Below are experts of layer 6 (counted from 0) of a mixture-of-experts language model. Rows are named router (the router's row for the expert), down (a neuron's output weights, with its number) and show model dimensions 256-383. Each number is 128 + 24 x the weight over its row's rms, rounded and kept within 0 to 255. Numbers have three digits each.
After each expert's rows: a language model's description of what the expert responds to. This comes from a sample of Wikipedia text that the model never trained on.

# expert 11
router:146163120090133097150155150140141136120163096112113139118133156153085100139122157069147150167118147081089117141180115176076153105099130092108140157138134103084157124154142078143158131119115117162126180100115152122141122118175157146121122114086118150135159108121169132161124137141164104136132156139106169128098065106114162188123114134094148130115153093099148148130158126135123116112126
down4:165119136113122133144175147122101141144112133155125104115097126102153120128145090112131160172090115131090139108157152116103150123155073121083131086150158132092147104102122146085103112115173084105137102161115136099123102139144132133133165091107119127133143116098097125149131116140164135128081128154166115070126133161105100111127116120135118155150112137133126116111140143173091107126116
down5:211147111100078133152098193152153101127120114173140132099116116134156132118101150121152111129159139175102090101131135162102150107113124107069125125109130129125126102151157105103140107102114103134100127160141146142142125163171113085113104159160126096091170113115121145159124151089159107173150168113122159121105111116070146153105156115122147206109118122124140124134162120131129134135110
down6:099135126144108128091070167104105103122118174115142093122176127106149126127129110116138113158137104134101135082103115155128107139085145155147172125116162135141129114109088131099133127139131164138156153061167119126124133120111118127100133143156127134109127120141114116129121146087179115126104144135127094118148164107129135097158081143133127183136099189125121114110136139132168144165108
down7:132151096126151131148149123150159134094177116091144132124111112129108111150124119121117131120156113116177118098135121124122122119118118137118155135117114095103138085126097135112157109084204122097142145105126136127135064118135150104121129125149143164156112114100132133128122056113135167116098083121118100081135128142137096134118096121079132142092133113112167140104130118165150120121103
down8:116149114157165116130096125111143152096105132123132129126142114128102109143129141126155142142178136086123115155142096144128094093106134135151150167145135134097184124114171126104095110136086130145133124158111148133178101134099128058112131113179144139166134142152130138100171132156141116116160068103095131157092153101113119081154119084140149117125140108136121165156109143139121128123087
down9:117154116133090129181159121151167140121121165148136154159154120116135108136155124121142168129180086142142137116156077133106131146116157143175092114068133122157126142087137122162131130170100173140142124113119121146126134144135161105092141131146141114113111121121084105118155143133107118154153129118108155097103138117119130155120118165058144116143111121117109149100113119148171109176115
down10:145171126108143159109146144133129141128138163107142160134135103146129116139163135139065140124115127165154161098112140154150096112124128174111153109111122074155181129142135124122128108168141140111102154153122116154137126158117117204135119097142119132142091134130082150100147130095120167117153103099114082155116112124130111102161119133160150130160169092098120101101151166168155138141162
down11:146148108095161113121145136145114126097130147172130125122120107109148116091092150119078131129128156138134129149097114147110101132152115131171156144113124148184101075111119160103116071127148131133095158120171141124129162160152113086093160149195100097152131144149125094146163174139087094125130114149148132140130143111188114094142108171097130117143111173119129144160132118154110116122072
down12:135116117138115133144179155116114161149103131163124164134107098087073111133159141090095142133098092135115124159098141075141128135140158112114139164160089178090131145120105141120115159138102167143087142131147118092133116095155148109126158135119112091100129114134103151107122149152170153131110137159123116134143148129152156135131193138182090119096162142109094167116154137095169120118148
down13:078135160091075115148128106106101124103114072114102136115135137125139077143147172156078148105124085156137092127130132089130136129146087168129161132124118128124126189150122123102104165119109061142130127157134137127117120115074083146174124092139146122150117106142120134096103128140106138102155113135099146152186113113141118130149168152151123117095142130108107130092125174141134130118060
down14:104135161124108125122149130102160153165093129173130122137134134103125128122129139109133159134125116123141141139150112095093145130138099134132123133145106088137141143105170156106142104139129139110153145184097128128121112144116147143150118103118167113125108145099125121082120159119099168110117101117076099155110137142148145134106143163147107118124092158178110161089144116109082147121123
down15:134108129150130148120100140130129148155152108139135130111124118132109132161121096129150120133173131080133142156153114129098096156120154118163145108084133161130132112140131138118097090115092110146169141144137076109122116096117133134120127095065141110126130139166104136169121116122121137153158090128172176096058153098130109137146104083127112113126118121096147094098154130126150143111179
down16:127091146158109128119115108131144107133142162114126139129132125181117107118106115170136132103124154141169132104146115098136091119134085159097153178146129123110166139096147110138115154100135143104127171131153153117153120184120119116072093115118118129116130111091159142074134104107159125123126160144108154131084135118120151157150088090103133118093110118110152127121151140167125124149109
down17:115129146118140148111109126098153136126148127114117072162123134097159146084121076117124161152160110067113126147162127148131145126152145107102076102108121113169136121150111157098125129148133148115098131119151130129110123138157161140138132165118135134181104166170111115153120123099165138114125111100160121145112168143127102132167126146123150112125148100105104073145138136172135134144100
down18:133129150136132116086170111126124095144116113121141139091064121127088127113152087114164150125169148188127116114134116133123160113134101131130164144114180144123084089138124175105118156160125142113141141146119117152069139147160111097101127138093176093129135099125184136124076149136122111165135134132127117114120180124139066140159122120113106143128166099172130120173142160142113165166113
down19:135112192139099113140116170109127128136149148125112131141158131131104116108184118112132157114142154061119130120104138120097146144160118134145117105154126098131119139158147156145145131160078116144099109140131094145108099124101145135113122146146147117133112103123101171125126179137091149184130083138146160155096125105084100163097187139125135144106121103155134129139114167108107074101104
down20:120116131116112117155098099123164142130115105122155128128098129127167155108133134140154132126131135150145148180166126155083146134096149121113096105156148135100087135131110121121190149115127112077129170166166113107140147094089151145128160104104159123102130115107088139137158128170136134099162127141154119140090125177113162161132168092129100117161093140066126136147137131131120077130152
down21:163121169141120173127113106135124152145165177123116176153124123114138197079136097157157146097107128128139115135118152122141136101118155134116122133127138145131085148101132149164134111156115087148118101099120132142140147168158126135136124114150153107154103113091161129125119151113112158155170133124146090067144110145073107105137128113167155144098107122166133111132100120117152087142132
down22:166136115171111156115118123143106093171100140129128147135152149148067121119106099175133155127097138090165120129144107133161132082127142138139111100147138112131125137117124121136140122120129161088151134124172133137149103139149189136094083105119128151125120142122147081126094107138123158180120119122110154123101140162081101124109098104143116154118101131176105110166118124137151103137125
down23:136167194173125136090121123177102116125169094155130131110124107147137098100104105087126136137141121139120154062160125172147136148091096187097165126121129150112173123160116139133123114083112127125094146169117131141135093083107150138142154167147132094072143123111144143077122112135117152142086110122131120171143114104108109101144125129112122168090123117112131105142122095137165096152113
Opening brackets and separators

# expert 4
router:109143147146147099144144153073125120068125115142130111107135107096121133099090112143150133109132134178115114156112093181109181122120118139113119121097119137137159130171107110148138145100145145124151085128114163115117128110142149127150115099106132147158114095143126098129128122098125135109136115135152105121095116113161128106140141134108131099131132123122130088140111094133142095125144
down0:144126127107131135116102131115111126150127121105134151111088124178139123095107131162097134120106127135109085142096128090142162168115130116122143135153110106094122141127106161127116150114141137090145143179123134169124129102057115133120103123112136107078146109155129149127177118114146125119168121140110048101097115127132128093117097135159136136182137128151122132120116134095093163150185
down1:090164081101101167149142109109129070115096134123155169154125109170118143143160115148156132154161121150127098138117140107135140122126124164128123162147179112109106132098126142125148151130117143110150151138166136147157133121173128138139104097130088085158136141121128111127088140126130069121199150086163110090147119137120119150132125151168104137145110130149094126096144140142101138111135
down2:150119152118113089122112111134146119146140134156106120154115153105148140147108127129151180121082112136170097088113128135132144120133165143091129127146146116113148129169127130139121098098108153114129103121141131108112114132142170105133092129148113122133124101111166133125167138093092097113133126133193111118153123147105113116149125157145106149118130139134146121145163132120116086166102
down3:092101105105144108083164147128125115104125106133167156140120096115120153111077134143151129111123140176121147155120095145125117167125073155143132123128099124153148128122165091164159147128159123136127112089133133139149074133108120096101093139143136131106130152113126104109166161178154156121109132111089148119102129135170098099131070115113141174082160091167099153161155136160164140121111
down4:141127131113127124173108128094129107152123135140135134151121120106156128116118157126150154119127153114158133112091126113144110128138058086127120141070119133150080162096149106151162159132157087152096164132128133142088177122110154162165137155131136107139101150148150123136148157137125135150133151115118128118075144151179109124137098145125120143138150113142105143147132142162137121140121
down5:116096137142126096170106122117135116119097126143112105114173138165091143131109096117121104117131132119096149147122133137112144136202143123143137098130147104126148141105171147154125091115118132116095133126132096137092113156076133160148107150103131144052124145146110136077124085116123206145165120149125131081153155143098111099154161134141078129093086144129136143122120146142159135134117
down6:092125142134132120121127133107068132141125183110118129165121126099135153118102150093152100160172168126106107133142168132128130144158124119152092093144115150129137108098105119137155118129109130136132131068162140155117129119122143172138112141118155128117129107143090102133119124124174141155100105123141114128094115138099128103115094131141140143154126150134101134119134121120121128082165
down7:118120086122076117129121143117124132100125138133143098089073107163117119140103097128136152092138082154122141111103158128165111140090129083146127128086098113143158131124139118140133116161090129192130148133135111134102161118114144139162137130144133088120101121139174099183158109086184175152106113141127153126121115146110155117105102146145166127161098121131199155151154137127135119116085
down8:146074101159146133124147132124145117121131122153093172188119137120090095106127131109121146133119103106132099072132125113150110114103133113113121144130147122170116140131123117132116118118160131114128157139095096135151131168161141129111139102146122164110154112160113143145148056111129155134198158085128070119091072144128149182101127094105126107131110139111116156132106115139147074137120
down9:139139091128136158142120153123106095129170112173139141120157136127139128113163097120170119138161125153158101120135114135153143101174096148145089146161126140116145118154127124092103113120139175129102097097166094150155116115168139152154122169089090124166161116143178110132104142108108164130170129150098106117146096132178112129142097115175172091088134146116120122161093122118143114079143
down10:126126148117120135104103127117128107103148153093133128051109084198145152157137142114123113131194094080103148118115115136071169123137116128133087094110122110135101173146129138164127186104119135121102160128115108144141139148120110133069139129100136110125157102154153069133136115162149140137110153170129155129086118201093112119146126111133144141178111110156133147106116129151107114127098
down11:126170175115111093133113116100128092125141149097142127172113157068113103143137094117137123131152119119117118148160126119163095132139136099124119150157128151106148122132103085119093134091088112121100111134089150074134158133137137103118129132138131137081098097131151158142135126070155107126107119140148114109123149152128152110100105150092122175112159147107142145119128119155109148116138
down12:119155165133135077122136102147125113114166103116128113093159099102137137143098142129144125152139126140121140137109113089125133126111154128151123108102166137151118141115116157141141102108154145118146093093143113126129127116134092178165092138135110094115133109122142106128158110123131132112121121093077065149155140139104165150145113152108111165124149148100127118152122179095135154088086
down13:133144113162139098145119108117137132168119124115189123158161157084155145106131124143120093165140124143120097137117127093117115113128144145166142131150173121102089159122125134105134111148136124121151141152098104136103187111117126158106125085143080140086089147146097118087117162135134110143120124124145152113112142142130137107158154105136155176121111120103128127105173119144133099166142
down14:150117095095165123085162127128109131123137095131084145115177135162108141169121114159117165149154121116113130145144143069100157191141100114141151116130166171157145179113142148072113080134148111126139160122124140174114119144162099112093105160141091147141128093105089144134159130175170106139144096115156130163126147125164153097143090144183128108112157078128119149131132164151107166125131
down15:122148125109080126110127113166096125109135128126105191149147139122154105110125129130127129133104145109108136107088157169112142150098180116159126115114160108112127138129134150127161149078078151091084125117149157118112094125142102093125113135123102119173104123082122116124120132121135107082171140084148163145119081130126088130110129110095119129143101130110118143104156147107122100107137
down16:097109126090091102140152139134184115040139096115113130160098154139105112114119109122113134147109107144118109120129128129107138080148153122132135147154148095106141083159136140107140123170148113157149122150117108090132161135095166112138161105125116092104147138117114120114129133110129146128096126157104102092093158084124153104142132103136134139078126121131134101127089135102131212160109
down17:087131118145127125177096119162079103164179137135155111118144141125074102155093127111150066122105140167113142133161165128084148120115114075123070136152119131097101117088133127161096144158171097124150131128098141090126135135116111107114087149131112169106123169096125119133093056114145081156115159133125120122169120127152147126106107108128094138124156133121123134139131099125115131114129
down18:133130104106095153126152139066090194140083114098122126129138143149138164143137146088127148119136113111171129150163139105114100121154097080134094139139101118149141094105131146135090167145118130163123160162076109111131152142124162124118115151145103153132168127120132163130178162128112136124138126128153130109144124097135124129150121128178144135152119128144122111159167106141159142137136
down19:109141111151159117125120077174157127140135109128136134095136165135160130133147132142126175156127139151129123157107127114080082123126108145110145089146127139144158109156109141154119101134161095110130139134104095132108104100156176086114154142114135143102146125158134135112120108128168137166143135122118115129107108103130119113132147092126115128123094124141166114158118097118146130146149
Word-initial letters, hyphens

# expert 15
router:161131157154082102156098140134159181135132134128146134126171156161092149118128143109123123147138127109143134095096134142121095119126159152112147094160134159154103124097118113138154094135159117166095189123126100125156133126072136089115152096165136140104108127130096107150110102128143135116142106101129074124156100094096135120141131105175120153097088119148134106125082167147150143110102
down0:137136145108141083154079109139094172107146147115071136106102132109128179141123136117146140108184128122130144139097130083129122160124116136162123128159152092119160151138103133129140116123119111115126113149160152123150124147162129141115108122184108094144142163106143165122094126098190125150132098116168120170123121163147095094119111107135095106089107157117166140114135153117107112105133
down1:113128120123129111174101117137111159085137134163159072103102138087150145113112112167118150088165146118104114145114108160114171082141108120122142128130149140114116163133156110069123131097133126119107142116134079118095162104108132170114157142158127133132159122139112092155076098134164130135097166111094159179109155172100126144127142142126121134108152135123121128104141128157099124116126
down2:140132151120109128113097123102151154151154110159126118145148121122122136142155113165129077166149103149143138088126152083110148145129149089171126104148109174112106155141129115135104097138113130127099112181082133118086123131141127116137129133130135151144136140142098151137085081140146118110173152140140127154116117108086133107105109121136071128185122124090142151086095107090088113120096
down3:142145092102153111082166138124100130150117099146108138125147169130105130130129130140147106126094161091100147127138088084165106154080169085106128138141106133153122149148151127108186139117122129103118075092108153149147156104142130154088103135128133116130123134165056114120122132125128117137139168111077133139156128107109083123110118156128133112163136136116114119115103172119131133133130
down4:169117150088105158111126133137084120082118166117132135071141104091140120113149099137124125095154155114103173146139136113101137105145154127141145113139130169102155132154100147164119122149080104101076146114164157119086146123057155111164127149138134125163138078151107150105118102134123117118102147134143120153102156119137093099078183116126152128148141137130129145130116106131119143098122
down5:159133111132168141176120157110126161149092148153142135160126110137137110135141128181113125140110111162181148165137158134134110089103118158156156129113113132164101149134134111129096119101084131110136174125129119116132115131122137144127118114089131148110107115115127139150149151088109107148158125129116147168108132168085139184144097146157115135109111160141127176121139135078138111126089
down6:098105122127151119126123106123122127140167102132174159089130107092142078122096110120135120142124140126127127119114105129141137131118154144123132126137132110097116130128116144156123128159113135106138168067131142106141119095092155130116133132110080065157150133134158162118135100126156103152128158111144138102121151106150110131160090118121146184138135107124142147130080183090148106113150
down7:175087152151149113147102167137169119122131133144085157113121104096141115117187130108102090142122162143153136121117154154140130141130111067094111146090136140118148142122157169103100120174136046116143143107105175166119166132097157115136161146107138161103089085138139075119160107117127079121120127117120103113119106140072158115125120175131122153117146110139128118136103119166168139110125
down8:129118131171142108133136129140143131142083118138144091146149102118124162137115128141110132129085103130163118143125158113135157118121142142116152132153118090112103071139141122087131092145125101121101141135116115111127124159094127141148103124100098159073133116086127094144139114169138075142182070154086090120186092123138147134099136125152099162130096105133182146176127094126125141133156
down9:101105127139196108136128109103151114127106130141111116140112091103134150100143122147148114128099138106094141141123147119126146104116113108092080124103146086093134146154121143115139136132160126103124078136120122160112130166136150116115110148108125099141171134118115175109134155151177134112118114124156136110086140136107124102113102135151151123121175103095140089082150110115125129142137
down10:114135100110151106189128111126177112143113137098099139122143109091166128148134132131155114136160124085082109125150153133100087124182096145111116085105101154138138081141127114123165103123106112104124152152118117167131113137137151155132088140117165158118129128120102129121144174136124132135103141117110149100135134151097187147159135134111172156137146159162139118100155137129095188134112
down11:108109107135092107091130126114166116120115152065139151112125113118096117174113124126100133123122124118114118149115115096182124108193131163118136170145168148160153140118116110114161112152118164135114132117125131079150182114118104113144172134141142143154164112144104118138075122137186161179137138147128120110137141132118097115139122127108114086128110151136150146103086175117087129131109
down12:183134129096137152153117151086127131157119121121131105138104164087082114171119140113145171119142152131148121143148106103060151092093127124093146079138138145106080133091119165131140090115142122103127169113104132077098123131107119131132167117175104139147168137110155112153142133098123144118117115153076119142147140140152131150107115122120119116141155143072101118147122138128131102113144
down13:153140084124153140139157115133120163160146097126151100157103110141135117172153124119156075175152118105165115143126134103137121118129097138086116124122133073120127120113110137116152124129159152146108188138078125099077108141142127090130098156102095149118140128140135171122106107117120137121150189145120137134118113128097118124148128120161172161164093114145155147109128172151129203153115
down14:151122175133115090130134134103161135090148129077076161070141093106139139095136126135141104131115133103116148080101124155082130127130105173145092181120089113188111124100122126154124109063166146112130093128138084110145141098156099145139149107100129074093132163087081115128165177128154113124169166130107153141114157103091093146141145125122130134158076159128114129116121138100108141120118
down15:098135090094134091092119146129124128114146145140094166065189128138099117189127092095115141138097168146095145148177111100138125114106104106099150102119123131129109161129118148155158171174122154074087113123083129120114112118127105147112150147170149111130110129173120168127119089144113123093118171136089089115122101122143144119108132135157063164099131127140112118117080114124099132118128
down16:163106153137128113102116133088107124126100146169182134102093172130119113135108125106087107102158067156157098164070163131096121118146101101112103150107127138139156111133138155143112126104106124163143178074118115177094174099130122113148123092104158134171154163110124133112136159142133116098114115129124188135125126130126169124102144140083110117128118118101168114132070132098130106096110
down17:106089120142124122141128163162130105107124159120115121125125111103116092149147105131098127112132131133150125103127127135084147133124160119094147117110130141128166094138120172099165155175105119104143141127114140135152147124061132133109126129163105119160120111126096160149121111117097187124109112143091142107144110158097113128131130136129131123083180123112152100074096082137167155114172
down18:139104133143167158136133091136093184115168116163122128147092100119111087131107170154138055161057162149119127123112139129104134112123101118085186126080133143100129149143132113164138131145155122134114155112141121157142117129139107142120139103136163116141119120134109129179124100130130087165124182107098120116128138115180112173119094149102131111126151092121125157092109143096152114139125
down19:201167153064123172128113144144128118134150135163144141112129104138105105103123150085170155112155106128082147133121089119142154108128129117117165111144094143124150077112110136148142165166145123137113141110154083104146142119144119098134117141118127151129140126183086125160095114135165131150092118107176131129114089110139142105176150120122155161129172140103138116149088103096095070184115
Personal first names

# expert 13
router:108085146136094116097119111125088111131156115126146138144130144138123135160176111125128117159150141073124117136097091115124136069144136123147118134111138152073108151131141109137110113163127103118148150126116097152125126143165124132140160111120124166113173112139209082121140134113091124164132126103130178123093116140132149108134073104128126095145120179173098116136139111102136086129113
down0:135135115140157139146150145133111150143127140146093196161122106129161116110153146141150135134154147097139149148077115113116118105122128128130114113150093152119112133144138127114115161132093070105162108154127146109136192126123105130148155122153151118141128148147108147120108135124106177115206175100137127122133117136152076093120163121111140124098110123150120115111139158155114115154156
down1:159150129156137126119119165084116125104097106139127109120145116140169121139146145126086115094113115102151141144111120110082115108110157158130119164151097115131086155104106169125143105123112143126123137152124112121151081099115123148156163117138112103133132150134125119103140184095119138116130140121112155151098174096098142130105093137141164130124154129166095128126123108150082138118153
down2:131184152114109122150150133161152139134134133117131118121127125118109125147154109147091143107127137154123085148148141141093117132126103123089111143171110090090143123130101122099079108103133118120116168121172098133149156142120129133130099115126089122173160166125173128072145134119099138105107139126134077136103142148111130161152110106143132143125129125088111131089103135138112158126119
down3:150137162089163115141120164116153136140125116129121092105127103164119135145134122132099141134157122126132155145143079135110133113087132118142154108088156154139128112118149106146120087100150137126133132159148096110100125166097110097150115135108146139099137117130123130113124139118156095106149155133123117130152194105156129111117113119131116135091104111145140139119169113107121165123146
down4:142145139134119112156091108186084124093163122143129082129077112132113103117113076158106145135131177089091150178100130157123142121104106151128093117126139149129113149116184128147108116126156130113133100142143119174108084135152087115119145158092115092106124079096131131094122104131144148129049115103106184119081110157143157160075132148152109100106086090167102125112124139136143117141088
down5:169127099097129150151158156106146140158144129158093121168182133125121105159103121136114128109112131112150116141124171131133110113117062137123142070119173162107097157118131146164145108120122093111119146119138172085140118176140130145087160134146108157099179074154100137105154118133158133154163106118137118146138152156145108131130107108149122117115103104125137133114137129131149183170096
down6:140146088086134171122107150132155122148141126155157100144124088122153116127124113120137123126142116153115153136142183125096108154125108124083141141165138139166129089083156133138117138138125106113138158178136120154115137109121171130135140099148120120085196122136127107152132092135104091134150126101137086180101097103101154131142132102141111150166130123152151141127151158129100141121165
down7:142114121148154126129133158125120141147114161107138112183116151096110107120161087169089095120151102107141101102121140176131120155100147107125119133126090119125143141183149134139144149120159081108099119127113136134133117093134150116073141112121136128146126084106106082154127136135138164116158120137091127092131112115150100119131098159163123145150124119123119134089135100158114138091140
down8:154110097129116124098084153110158118124122090138136143138153149085137177139120127113146118140102125104098148127092137113136128152151130109142088156121131097127126117128114134109109074129120084189088157158093153143101128093173128177123113120173137140113136109134130126146095125132144177181093128137129105154143139133074120112124135103125106145101158137122158140104126156133156117156141
down9:171132126127108094117107164096154115119114125120122145118158153103141098152157146188123100096142119153146162141167136088139107119149149168111149135157141103145117130132157149112133154107080126146123158134087124137118169115143152179085088111139153120102192143101141166146091154127129131152169118112117149179123134105120097105132104103155106121111148157105086135106164114116162122123101
down10:093126090158133115137125103111151104103126124118150095155135139146131141140092116155074156138162156117130176120098129133146093096108198057200121167145140147121157154148148107141103120125142108079123138141155133128117136126167106076166125157140156131152140136129113166153084110088104137083094165116135134143152127091159153137137139085117124157141103125094132143120141132149139149120118
down11:149148126133096069115144138144098097149147175116146147140106144118085076141080106096122129114068114138129108113160119146171134149147096120099156093122128129122092084149110126082169110135117091152086116117150155150139148132116095157121081119124199153092124086120092149125125141132114162125132162160127130120105142138140097113138099101150129110138135149120138109082114120130167132146129
down12:072116111094146104125127142123142118130137139113103114108130145164177097156137135113149170143175141087154137112122127141156158096127097128107119110155139123079111129162112120133077129160134146110124121169136135114118144130130141138067104164116096071111117114086115153140111154136150082123070099106128125132153108165133139147116104109152120141145118161129128132100109165108138124164158
down13:109122120104090140162127129118136140121110077126127097101147133136103113093102125132114132132133103193164160118126098124132133120151114099139163120082105118093148153201118138172081144129104116188157141117102089088139154129126177113142104160131129100100152109121141096140124116132149116120121137111108115123141132097141144171146144096111156097169100131176136133150135129124122122101141
down14:087166153149125101123119119120104143144101129154195154155120122109150130154119131147149103149138155121140120113122152113145147103135132070121114106116192113121134114193101159101105124144132127116122131115114122096186101169092116107118093127130129131112119130093102141096117133122088116150105122126122128133127151168175113112112191131119103132155180097113113118121112139168086147087157
down15:134105111118183101123132138124152127141179128144105126128121111126096102129098119137088125157118146152123133117115105103100111147114124128144117113151148143124109137088127144097147140127098131135144157130097152122141116160077122125153073177065145091162189097116107143145133063093130089128149108121139115081142101157101124165127119091112165152129137145148125134139156102149130109154122
down16:154179143106149114136128109127113172102099141144123110150135116107200122160105156084083100138124093115100126126138112099124093090165135120163145107120150175110151136166125086108150067116137137133123132111156150118082134120166128107151126125129056112157155112091158148086184149139144120113134099102129147106140130116099170091139093123153141133153097114110165102143158120105116096153129
down17:114142153113127110181109185162165125186138134072149128173123146122134126128123130104107093131157144133144140124155169122146116136134120130114097126130104126132132134133137176160145110085118112109114144103112166128154199170139188097104119162177113143112097120103150118136122150151086143136143136124131141136123098109133100177189110127122135176129136136126128173139092129135155099154099
down18:129088127123133124126144171140127156147136134116123143130121091117148112090104117137184137113132125156134165142160127121133135141091158107123107133165171135112142114116129106181152105145095141133168136173120130121120112135124179161113117139154149159105105107145153107118101107128090151180113125096151141118130145117096086131120127154112143138138131118152153087126144131112106132131118
down19:109131145142143097126157136148147111145081074153114135132079134116125133121089160123100149125133139100104142120121083105133119134134151113131110123115184122121133124108123144117131159137094148128126132125130146105121113138127151139087142118134132131110143164104151105114184119114092132124124113098119163112100064126107100177140111119122101147125146151167124110114114110153115124081136
Foreign name fragments

# expert 8
router:119144094112114130116120115122149114117137129121109150118136070104135149153126129136153112159127090159120097090156119127129157149166121120108163102127113151163108170153111107121133166111092128170144097136113129165157151145171123131143093103124109120117117114132104105132127120128100144125127118130144103179102139137136114198120126117121153081131144082109120110109084128141110137101114
down0:099126066150112103139108165133147135140096100103133109136153139119137155127130124111137123182136120110118195186165099136125097144152126145124098168176122134178119120118136135098124156138127128133090142137146143125135142160144135125123118135135112124116130138140161124177123109120121134144161131105188111086155136152111186147161139156135108149121073085104162130114192166116126152136164
down1:144180110167120103088149175175161125120139172146128147144137144140136125143132137163057109129130137165131147173132141088125106162115141122143115144092144162112142120154090145090127123121143116133173151106132144158122110155127087138169105117124127112119125145109141115139126153198113115110135116130114147160162171161143107151135137130178114139156110164110137120113125091165126082132157
down2:134175170141121131149088102142179122061110164125099129104112134067138106097081146116117121139106168160061123131099167079059119145126145117144106139120114150144089119113123105108111102133124140117144114149173139113134117155157125118128147160182147145119114178124098096149118140162116120123137112127111125140128123115151098161099150125108128143091103095149098099106095103118104118163136
down3:127112162096128110181108103082118146133127134165124122113152100143128150138149162159136150092121111115173130084157156161102127111101142145151156137157149142106162088106150103146148146123132144114129118142130123092130113109127130126122132142167113134155162103115158120148148131147116130138126067129121139075094126147171124128105139148155137141085133146118130108124107143135129110112120
down4:146176130143125083138124089122134134152125125112081132113127124088123094108129147149115105102142111134158148106128176099103149123064150131100138122112150133111164131112123131120103113118135135142148048105127123170167140131121109131132169119169098146135087122152123136121066127117142191141148133118092133166154129159132154109183189118164115128095167120123107141116162145129086132096135
down5:127128167092150128113126123089128132154157110096202127107163120117105139156150156110137117124199123135117154138130096128125174070080136097104119119137101145152140180096098119146143120155096162119122163122169120122145182139126144137123131146151114119135146098120070140101112125145111134141137154150141088075134100087100117117153145113141161107135130108113081144142092126101131130113099
down6:138108156089099089147179143132140152140137156130182140093117115101076156116141136080136128151088144141140136138122120155172108132158094125140090198144148138101142153122159141082152132157111141133126122101123127150165106165162120144139170116087143122115120154160148126191117149158181121141065113129142180155152126128137113129159113103102139112135152151119129107129129118113128112130145
down7:164112124102149070156156154152120164138093151162155090104132119135119127099118124065126091119116112137168084096151125118164082091138079132164122147163121131105120153115138119143119146107155111157080128161177112102117109129069113107089133155083154108123082105138107149124110162103111147122104117158130077097139110161128128168129119161122112130148115130145111138104129159120141133132159
down8:158149094123112147141122114108143131117134165147127108115112107107130141114144121133155141146099105144156159115164139116137128133124154113122157102145145138109110126086127091082114110133170124160083155145119129110136138149122130112152121137138181124127110090182139124101101155071113138102131130159152134130146169125127116161109182100095117110156114129135166107115121122156163129111103
down9:139119107161146149145095122123116127160121139110141127104105113175133134166159125154136071115117054110093138136102124131124089138140142169119112082169151148157154142120148102111130142106148155146130109103080120111110151103090145086148140152112142120162108091148155104128161171090127143119139135140090067102099115090124123127169133096108124123146113120158148123148115190104118174132132
down10:109106131149124107143165120109120088167138107155073115126131160127128132118156109073147104163130111116137113165120131124113094138135104112111171127140096133132112057109138090156119101146114134126114110143073146106137135144146133131168159140118129189144143091108131126139134124116106174094255118152137116088099141133140136129170149167130143118116080136160123121123129204103119118111110
down11:129132100162145191106086160130131136093150148130076128118116129129134163120150143138160131079105126146156121121154152088120125084121132099143078106141185174123135139135145114135156149144080169164145130134118159125110109130138160106127093138043128155148128165158133140106124150164121120150081131152126103141100119113132126130134080144099151108135130116122113113110080159151112116092159
down12:113132131147096107136154114160124124100130105128139125158118140106095121121110144128145135154163140148127133162143091158118100113143110111113113125138127099068160151131122130155142158100146137123084142119143122147162157104106128099116123137139152116103166111148123142141156119098105135134094104111126122185158137164124151079157146140098081135113157136128141106118085120113125126110125
down13:160122130136143138111158162147119128161126149088115172086119103122129129112099110107123077134142130118114150071172139140173160170165153126131126148127181151117118152126161106155112088143152096095085122161121073145118154087170166140110075136121123131095100104135165116128094121076113121152137123103128118126164131122145126112130155129135129119171104134099150116109122138152121124134121
down14:115149090104127140152148143088156098100142146116123112134101079124116119166112156108102138158128102105128171104112153133149137122130124118116122079094147172155147126125097161117108111077116100088175142096164097126163107115153121132121080135139141148136106155143101158143116127112131163158152146139129146108130157115111161124108194106091164119098107116189134168112108114138138148108116
down15:147142123136136110122108115130069139159156136144121121146114172124132090134123145072140157118119131102121133144098142164144140120111136151134113124099120102089088148105115140136145137134162131117119137120135126119167169151127138122152079140126122136134126090083110163050130121129146153116050116120159125158122123079121154133104144110158094143162104092136132124116152159155114145124131
down16:153135125156144113118155127110143114114071120122114165102117117126135083143113118095188101111144119125105093111131112136101146131097101161134151095145151096116124124166125115063128120155122142109123105116127173105161139142093119147119113168159140116138116138108135133145139130125143135131059122149116138135090123145138087110154131168154129139146091115122135092160091112088185116107144
down17:120168130116114144126103123107083161084145129154159108104126139157143146112128124153151113145149137111131150105123143098073073128138108128194122119167126135146080091121150108095090140150113143144155108129173118106124146116112144119148087131132143144101165124110109122112153149138178177140117153162094170138121147128183181136129087078147116131107156162110152121151124130090171133138127
down18:142110136134130141123115202128101096100200109155096153151132133123106108159144138158128095103151143141132149106110171118114129125110134122110094138133133094087119133072133130113149141067172145113137107148145117108177143131151107116128147133135137151136158132112124171117127125103153147162114135077126130117174089133121136111108090163130086119127110106141126136181112124176093140086122
down19:128092108109156118125171165124169134096107143135110118180103162054106158147109116144119113106112093119179116120085153149086100115113115102172132133166124111110143119167164133095158140124134125104119166149096166123134133133099097114114089089127104138145144173135118158144136114092118117147191106110153127116123140141118129184136138154111121114160155095149148135106148154118120132116121
Name-ending word pieces